From a checkpoint of a small mixture-of-experts model trained on Wikipedia.
Training: a variant of SOAP for the experts, 573M tokens, 5978 steps.
Below are experts of layer 10 (counted from 0) of a mixture-of-experts language model. Rows are named router (the router's row for the expert), down (a neuron's output weights, with its number) and show model dimensions 576-671. Each number is 128 + 24 x the weight over its row's rms, rounded and kept within 0 to 255.
Before each expert's rows: a language model's description of what the expert responds to. This comes from a sample of Wikipedia text that the model never trained on.

# expert 9
It responds to: Final pieces of place, club and person names before commas or pipes, such as York, Carolina, Constanța, Albuquerque, Toronto.
router [119 139 203 143 121 156 159 118 103 106 138  95 140 118 154 149 105 184 154 101 138  94 138 101 134 119  61 125 104 128 159  97 117 124 138 127 122 167 131 131 119 166 162 125  93 122 104 144 105 116 156 153  97 118 128 138 123 136 105 171 164 150  99 129 141 111 172 134 115 138 116 162 136 118  88 102  77  79 166 114 123 125  98 136 112 132 115 121 154 133 152 161 116 108  96 186]
down0 [142 107 132 111 131 104 117 118 107 139 128 127 144 144 114 131 135 139 177 169  73 119 146 135 188  98 121 119 155 106 137 113  99 128 150 128 130 105  90 137  86 108 122  57 139 151 116  86 164  83 135 129 176 102 148 108 118 113 121 120 148 137 139 129  90  82 138 135 141 143 167 158 136 108 114 103 116 129 102 159 106  99 167  61 108 171 112 112 126 141  92 140 129 134 120  92]
down1 [ 89 155 127 103  66 164 110 119 120 101 118  56 161 146 128 100 163 173 173  94 160  94 101 152 146  92 114 134  80 129 138 119 170 152 126 136 126 130 185 129 169 142 141 152 111 141 122 148 126 162 119 117 146 101  98 110 162 134 120 101 123 110 114 117 156 121 126 108 155 112 129 162 121 116 121 133 153 184 151 126  94 149  81 107 135 157 135 121 127 114 110 148 112 142 120 124]
down2 [119  77 108 122 146 107  77  80  98 145 112 114 117 109 109 136 170 135 138 113 109 117 142 111 132  99 130 105 107 106 158 170 120 149 151  94 127 150 158  96 160 118 143 165 116 106 118 138 124 147  72 124 134 129  71 117 114 154  98 178 103  83 132 122  97 130 117  96 128 132 111 139 131 125 158 137 164 134 109 156 127 134 148 133 102 130 134 130  88 119 118 142 120 150 212  90]
down3 [ 73 120 144 175 168 119 132  84 130 126 127 112 176 103 154 140 110 100 100 122 128 114 113 133 146  80 105 128 120 111 128 109 145 157 130 149 133 127 113 121 128 127 104 113 112 121 137 135  93 106 126 177 148 121 160 145 168 106 134 136 163 166 118 140 123 102  84 111 127 142 183 140 115  67 111 102 119 145 151  87 115 148  56 134 124  79 144  95 105 150 144 111 141 142 133 166]
down4 [129  96 133 158 121 117 146 147 136 147 120 114 122 105 156 104 104 116 107 132 186 124  96 129  97 119 106 139 146 129 161 139 141 128 149 122  97 129 104 114 139 116 175 124 106 138 163  96 164 148 147 136 112 115 117 149 146 104 102 128 139  89 148 163  93 159 111 143 121 130 103  93 114 131 132 117  87 120 117  84 112 109 158 149 139  94 149 115 112 138 164 152 137 146 112 140]
down5 [127 133  97 144 148 120 119 124 140 126 141 107 141 168 109  72 151 117  85 131 145 133 131 160 123 129 130 170  75 115  98 121 175 144 126 166 126 111 160 117  78 149  89  90 143 173 105 143 121 107 121 185 202 100 145 172 148 124 103 127 116 141 111 151 114 148 106 152 198 123 110 111 104 127 160 110  94 128 136 170 109 152 105 115 114 137 146 149 133 155 147 153 116 141 144 124]
down6 [123 113  88 144 119 103 148  92 178  99 148  84 122 148 163 163 169  93 107 148 146 131 160 126 129 127 134 148  96 123 181 115 127  96 149 154 141 120 100 145 140 105 140 103 108 126 110  96 142 126 120 122  85 145 117 111  83 119 128 106 133 106 125 151 136 120 128 123 144 120 142 146 137 199 148 170 128 126 139 136 132 100 110 183 113 115 135 142 197  72 113 101 116 157  92 110]
down7 [205 141 132 165 125  97 158 136 203 172 110 101 128 110 159 123 103 130  80 182 137 120 147 146 166 137 112 131  68 161 128 158 125  96 101 148  90 116 144 107 129 162 123 108 138 124 151 119 129 124 108 142  94 139  84 123 164 139 125 113 128 116 186 111 125 120 119 112 145  86 120 147 157 118 155  78  90 126 114 125 121 111 160 169 143 139  97 116 119 173 127 162 147 131 120 140]
down8 [ 83 133 127 187 107  98 154 111 101  84 112 123 108  99 134 176 128 117 157 121 161 139 114 153 157 168 181  86  81 135 116 142 162  93 143 117 169 156 156 159 105  68 151 151 107 118 143 130 166 127  76 141 113 120 129 117 109 104  87 161 137 129 142 150 127 135  89 119 105 142 120 160 110 133 144 117 155 136 152  77 115 128 121 106 129 120 149 120 137 115 127 144 125 112 108 121]
down9 [126 125 161 147 135 116 148 118 165 159 148  64 133  96 123 135 197 125  78 102 118 173 127 170 126  67 130 143 138  90 188 131  80 109 114 102 137 112 167 134 133 123 122 156 124 153  71 135 143 131 127 151 127 141 129 122 128 125 118 156 128 163 115 143 143 122 139 155 144 145 100 143 123  99 107 124 133  94 148 180 110 133 137 138 150 147 141 141  92  95 115 154 150 111 121  99]
down10 [131 128 158 149 154 110  85 102 121 130  97 125 103 143 150 160 149 122 109 142 103 111  94 151 117 120 107 169 123 131 109  74 153 143 118 148 100 180 108 167 118 174 113 127 151 106 149 133 145 174  80 100 148 125 135 145 127 145 126  73 133 104 152  98 145 117 120 130 126 143 141 176 112 179 141  63 108 125 155 127 121 168 105 134 150 120  89 130 130 116 135 128 142 105 108 125]
down11 [107 120 104 106 114 168 138 144 161 108 120 125 108 148  89 127 101  93 128 137 194 108 138 126 154 147  80 151 128 128  90 119 121 154 120 118 140 126  86  99 118 183 125  90 107 140 128 112 170 144 104 151 194 127 113  74 154 163 113 139 135 125 114 108 151 107 100 107 126 121 126 130 114 136 150 129 154 140 130 100 147 135 141 131 104 155 144 103 135 142 145 128 144 172 127 155]
down12 [161 119 142 171 128 141 127 118 129 113 133 116  57 137  85 128 126 100 107 137 108 164 104 119 119 175 155 156 123 148 106 113 133 133  96  89 146 140  94 115 106 148 129 109 120 136 102 124 124 178 142 148 102 142  99 159 116 156 115 127 158 120 136 134 139 155 171 132 120 126 107 143 116 122 135 138 120 143 113 102 158 122 108  82 107 137 122 117 125 113 127 166 139 125 108 150]
down13 [144 136 104  88 111 158  86 109 130 151  98 106  81 150 129 127 129 144 130 107 152 189  91 170 123 142 108  98 131 134  87 157 142 133 122 122 166 171 106 116  96 196 112 167 108 141 103 106 150 164 115 141 130 102  99 159 135 119 108 109 128 129 108 121 126 138 100 126 130 135 135 135 138 109 113 100 162 156 139 142 137 131  64 102 140 143 121 129 147 153 133 145 148 103 140 152]
down14 [104 171 147  93 114 100 158 116 106 159  92 101 106 132 114 118 129 106 143 162 146 100  86 127 154 149 145 132 135 119 128 126  86 129 122 119  85 124 149 157 108 139 137 136 199 114 144 107 105 141 143 127 130 139 148 147  84 113 119 115 119 104 134 150 136  63  98 131 141 145  76 174 109 108 149 103 165 164 144 149 116 140 127 130 162 152 112 116  99 147  74 170 132 117 103  99]
down15 [129 118  84 172 131 171 145 142 137 119 106 117 156 125 115 155 114 118  92 113 131 114 128 120 161  95 132  91 149 165 125 150 117 115 141  84 148 161 163 101 140 125 130 163 137 155 138 107 140 128 166  88 169 119 124 109  49 120  89 125 100 112 129 116 119 137 146 134 145  94 128 115 114 180 136 136 117 103 114 140 120 126 129 104 144 103 135 150 114 109 128  85 122 157 130 121]
down16 [115 140 114 102 119 157 156 120 132 136 147  87 137  82 104 131 130 108  73  94 118 131 161 144 140 141 109 107 159 141 107 104 102 134 107 107 145 114 112  94 100 138 107 108 103 102 133 106 158 134 100  98 143 122  96 134 102 154 114 184 120 122 130 162 158 123 134 145 133 119 130 115 118  81  89 144 135 144  91  88 115 147 106 145 139 135 188 136 135 170 134 109 129 182  87 151]
down17 [123 145 126 132 139 123 137 164 116  97 129 129 132 118 138 142 100 150 193 178 152 107  97 106  99  83 116 148 140 122 175 110 116 100 155 136  91 150  86 114 121 134 100 170 137 120 116 100 100  72  96 117 122 134 131 142  99  57 134 131  90 116 102 118 118  26 192 101 164 115 124 171 144 105 147  91 123 136 110 122 108  87 142 183 136 164 118 135 115 174 130 101 135 104 123 125]
down18 [126 144 138 112 109 140 173  94  97 128 133 158 121 113 119 161 163 129  89 136 101 163 134 155 126  86 121  88 145 137 107 154  76 127 147 132 151 154 134 111 135 122 118 122 120 128 123 136 178 133 145  92 127 176 158  94 144 130 113 104 153 127  96 127 125 158 136 115 109 133 117 155 121 138 116 144 154 159 159 138 169 104 139 143  98 145 129 157 111 118 136 159 127 115 170 119]
down19 [137 121 106 140 169 121 169 106 156 166 119 161 127 132 153 129  96 156  98  89 103 112 109 134  91 131 132 114  99 130 117 136  97 117 168 199 135 186  99 135 118 137 134 128 117 142  88 120 127 138  88 151 133 119 183  94 111  88 171 137  95 139  86 140 106 132  98 132  95 134 129  91  93 131  95 122 111 114 120 148 135  93 140 116 153 111 107  98  96 109 170 120 132  96 119 125]
down20 [114 141 126  82 177 176  76 116 138 102 174 107 122 112 130 102 130 117 168 141 149 138 133 121 107 146 102 133 121 142 161 176 122 122 121 139 107 137 131 146 115 115 141 119  94 124 145 111 123 110 105 130 147  67 128  88 166 184 108 129 132 128 123 150 132 108 118 140 129 122 144 130 159 148 113 134 142 123 112 130 100 136 107 121  79  93 115 138 126  86 145 193 150  79 128 181]
down21 [124 116 149 125 128 140 125 105  82 147 118 163 125  82 138 163 167 132 168 179 108 125 136 141 104 111 127 106 162 104 154 124  84 154 151  95 122 113 149 121 157 126 102 155 200 156 137 131 118 125 111 152 115 133 142 141 116 142 104 123 101 132 139 164 102 115  96 138 152 163 139 161  83 108 154  86 135 132  92 159 154 106 157 132 122 160 163 150 124 131 106 158  85 129  98 142]
down22 [149  94 121 130 140 145 121 125 123 109 118 123  81 101 118 117 143 157 161  86 173 123 144 154 139 155 103 134 106 167 175 143 126 120 122 100 115 146 110 129 163 104 127 106 143 126 113 157 114 120 140 157 102 147 139 134 144 123 150 173 160 122  50 114 119 123 134 112 107 123 168 105 140 118  84 130 130  87 180  88 126 110 143 148 160 121  96 109 116 130 136  88 124 125 134 139]
down23 [110 119 143 118  81 162 147 146 179 141 155 111 149 103 150 136 135 161 132 150 112 118 138 129 111 117 134 191  97  97 141  86 102 149 143 133 157 132 123  89 120 111 116 134 154 134 148 167 103 106 198 162  98 134 111 135 106  89 146 136 181 181 105 152 121 106 116 151  95 144 156 114 138 167 104 133 135 126 129 110 128  87 116 132 149 152 125  94 132 119 139 118 120 159 116 124]
down24 [ 88 156 165 152 117 102 132  93 128 106 159 146 108 141 134  93 136 121 129  84 110 162  86 133 166 163 130 144 132 105 112  97 183 127 106 119 121 113 151 149 107 142 115 121 146 106 145 123 135 179 126 165 120 108 138 120 122 158  86 157  92 177 122 135 159 132 148 138  95 117 101 118 109 124 115 135  94  92 111 109  79 115 111 161 141  81  76 124 139 105 121 125 104 119  99 132]
down25 [135  82 181 135 100 113 175 133 139 122 103  97 115  85 171 147 136 117 106 152 114 127 124  98 126 111 161 133 141 102 109 117 118 126 176 137  94 157 162 110 119 122 131 159 137 143 162 115 146 113 137  89 124 133 111 163 108 144 130 117 130 139 104 155 122 130 128 135  95  81 125 134 146 164 108 132  93 144 114 140  70 158 151 119 103 118 121 108 152 140 165 141 183 143 128 102]
down26 [105 123  86 113 107 137 121 128 149 148 101 115 112 126 140 123  86 124 125 122 130 105 115 131 101 115 139  95 105 114 109 127 106 123 146 139 161 122 116 110 112 147  98 163 174 143 112 121 144  98 110 237 124 131 108 135 134 129 125 116 121 139 159 123  90 120 129 123 139  83 120  74 150 117  95 103 158  70 128 164 109 119  92 112 151 165 105  86 103 107 120 111 155 117 128 148]
down27 [103 128 123 116 111 159 119 185 100 101 160 109 121 154 161 125 157  97 142 126 146 138 113 118 166 147 119 133  96 112 121 142 135 123 137 141 129 110 155 108 115 138 147 121 159 118 131 126 176 144 148 114 144 126 111  76 117 142 145 161 128 121 151 115 157 120 136 128 116 134 102  95 157 130 136 154 137 169 143 101 132 117 160 109 137 138  72 108 143  99 143 102  84  97 128 119]
down28 [146  90 121 156 141 100 128 114 149 132 122 163 150 178 138 103 151 130 134 100 109 128 119 143 135 155 117 138 168 135 125 141 152 100 106 156 116 140 155 161 135 122 129 147 156  82 167 109 124 138 114 127 120 164 105 147 118 111 121 107  84 106 111 149 116 113 123 122  97 153 105  88 139 101 136  95 148 162 138 160 143 108 113 170 115 150 108 138 133 131 145 144 150 137 157 100]
down29 [152 141  89 135 161 119 140 130 147 159 106  86 120 143 128 144 129 119 145 113 107  86 107  97 135 118  70 196 116 159 169 134 134 127 153 158 155 141  98 131 113 131  76 117  95 132 115 130 107 105 144 138 119 148 139 164 120 152 145 157 127 163  92 164 119  96 131 119 135 135 107 141 145 108 151 107  71 165 186 118 140 153 127 138 102 179 138 125 136 150 181 138 111 118  95 123]
down30 [140 113 152 116 150 111 136 135  88 126 132  95 143  99 144 152 131  78 125 114 123 103 114 107 107 115 107 131 116 104 119  70 149 116 108 110 165 109 122 169 148 186 164 128 129 135  94 130 116  66 142  72 122 142 102 110 146 107 158 140 121 159 115 111  94 160  94 125 133 135 154 131 141 117  92 109 109 124 130 127 153  88  83  84 119 151 134 136 121  86 122 132 112 136 130 147]
down31 [140 130 122 118 133 110 117 106 138 129 138  91 127 134 122 120 109 134  59  93  95 133 138 168 113 125  93 109 131 158 136 162 154 176 112 142 126 121 160 175 108 110 129 113 141 128 126 129 127 126 139 124 152  82 135 149 105 136 130 107 119 126 130  89 111 178 118  98 151 129  88 106 146 133  83 153 163 131 123 126 149 195 114 146 126  81 152 125 141 100  94 179 131 113 135 142]
down32 [171 113 107  56 150  95 170  94 109 144 157  88 112 107 119 109 124 139  85 134  83 125 146 127 145 136 115 163 132 147 116 160  89 150 134  93 168 149  84 114 131 144 131  96 107 140 103 168 115 117 110 137 126  90 144 151 125 114 125  82 146  87 153 120 114 127 136 101 134 146 134 124  88 114 139 180 105 149 108 107 150 126 132 158 139 128 119  96 113  97 121  98 160 122 110 113]
down33 [147 125 129 144  97 142 122 133 104 146 152 122 128 154 146  83 151 128 178 145 158 150 107 144 149 145 125 130 108 120 138  92 117 132 114 131  83 116 162 155 135 152 107  64 137 119  95 139 132  90 126 139 138 147 136 178 155 144 108 161 149 121 110 109 140 154 160 119 109 123 122 149 142 120  74 115 108 167  98 141 149 104 129 118 155 153 145 126 123 133 122 117 145 101 137 101]
down34 [167 143 128 127 188  90 146 129 106 115 118 126 151 117 108 161 123 169 166 151 124 144  88 139 160 146 158 128  87 133 117  75 160 114 120 102 141 142 101 162 116 101 179 137 140  75 123 126 138 170 104 165 132 119 146 115 143 120 172 131 125 105 151  95 167 107  88 161 132 127 178 144 127 117 167 106 125 184 127 106 100 135 102 104  87 127 118  85 164 111 119 136 108 181 173 135]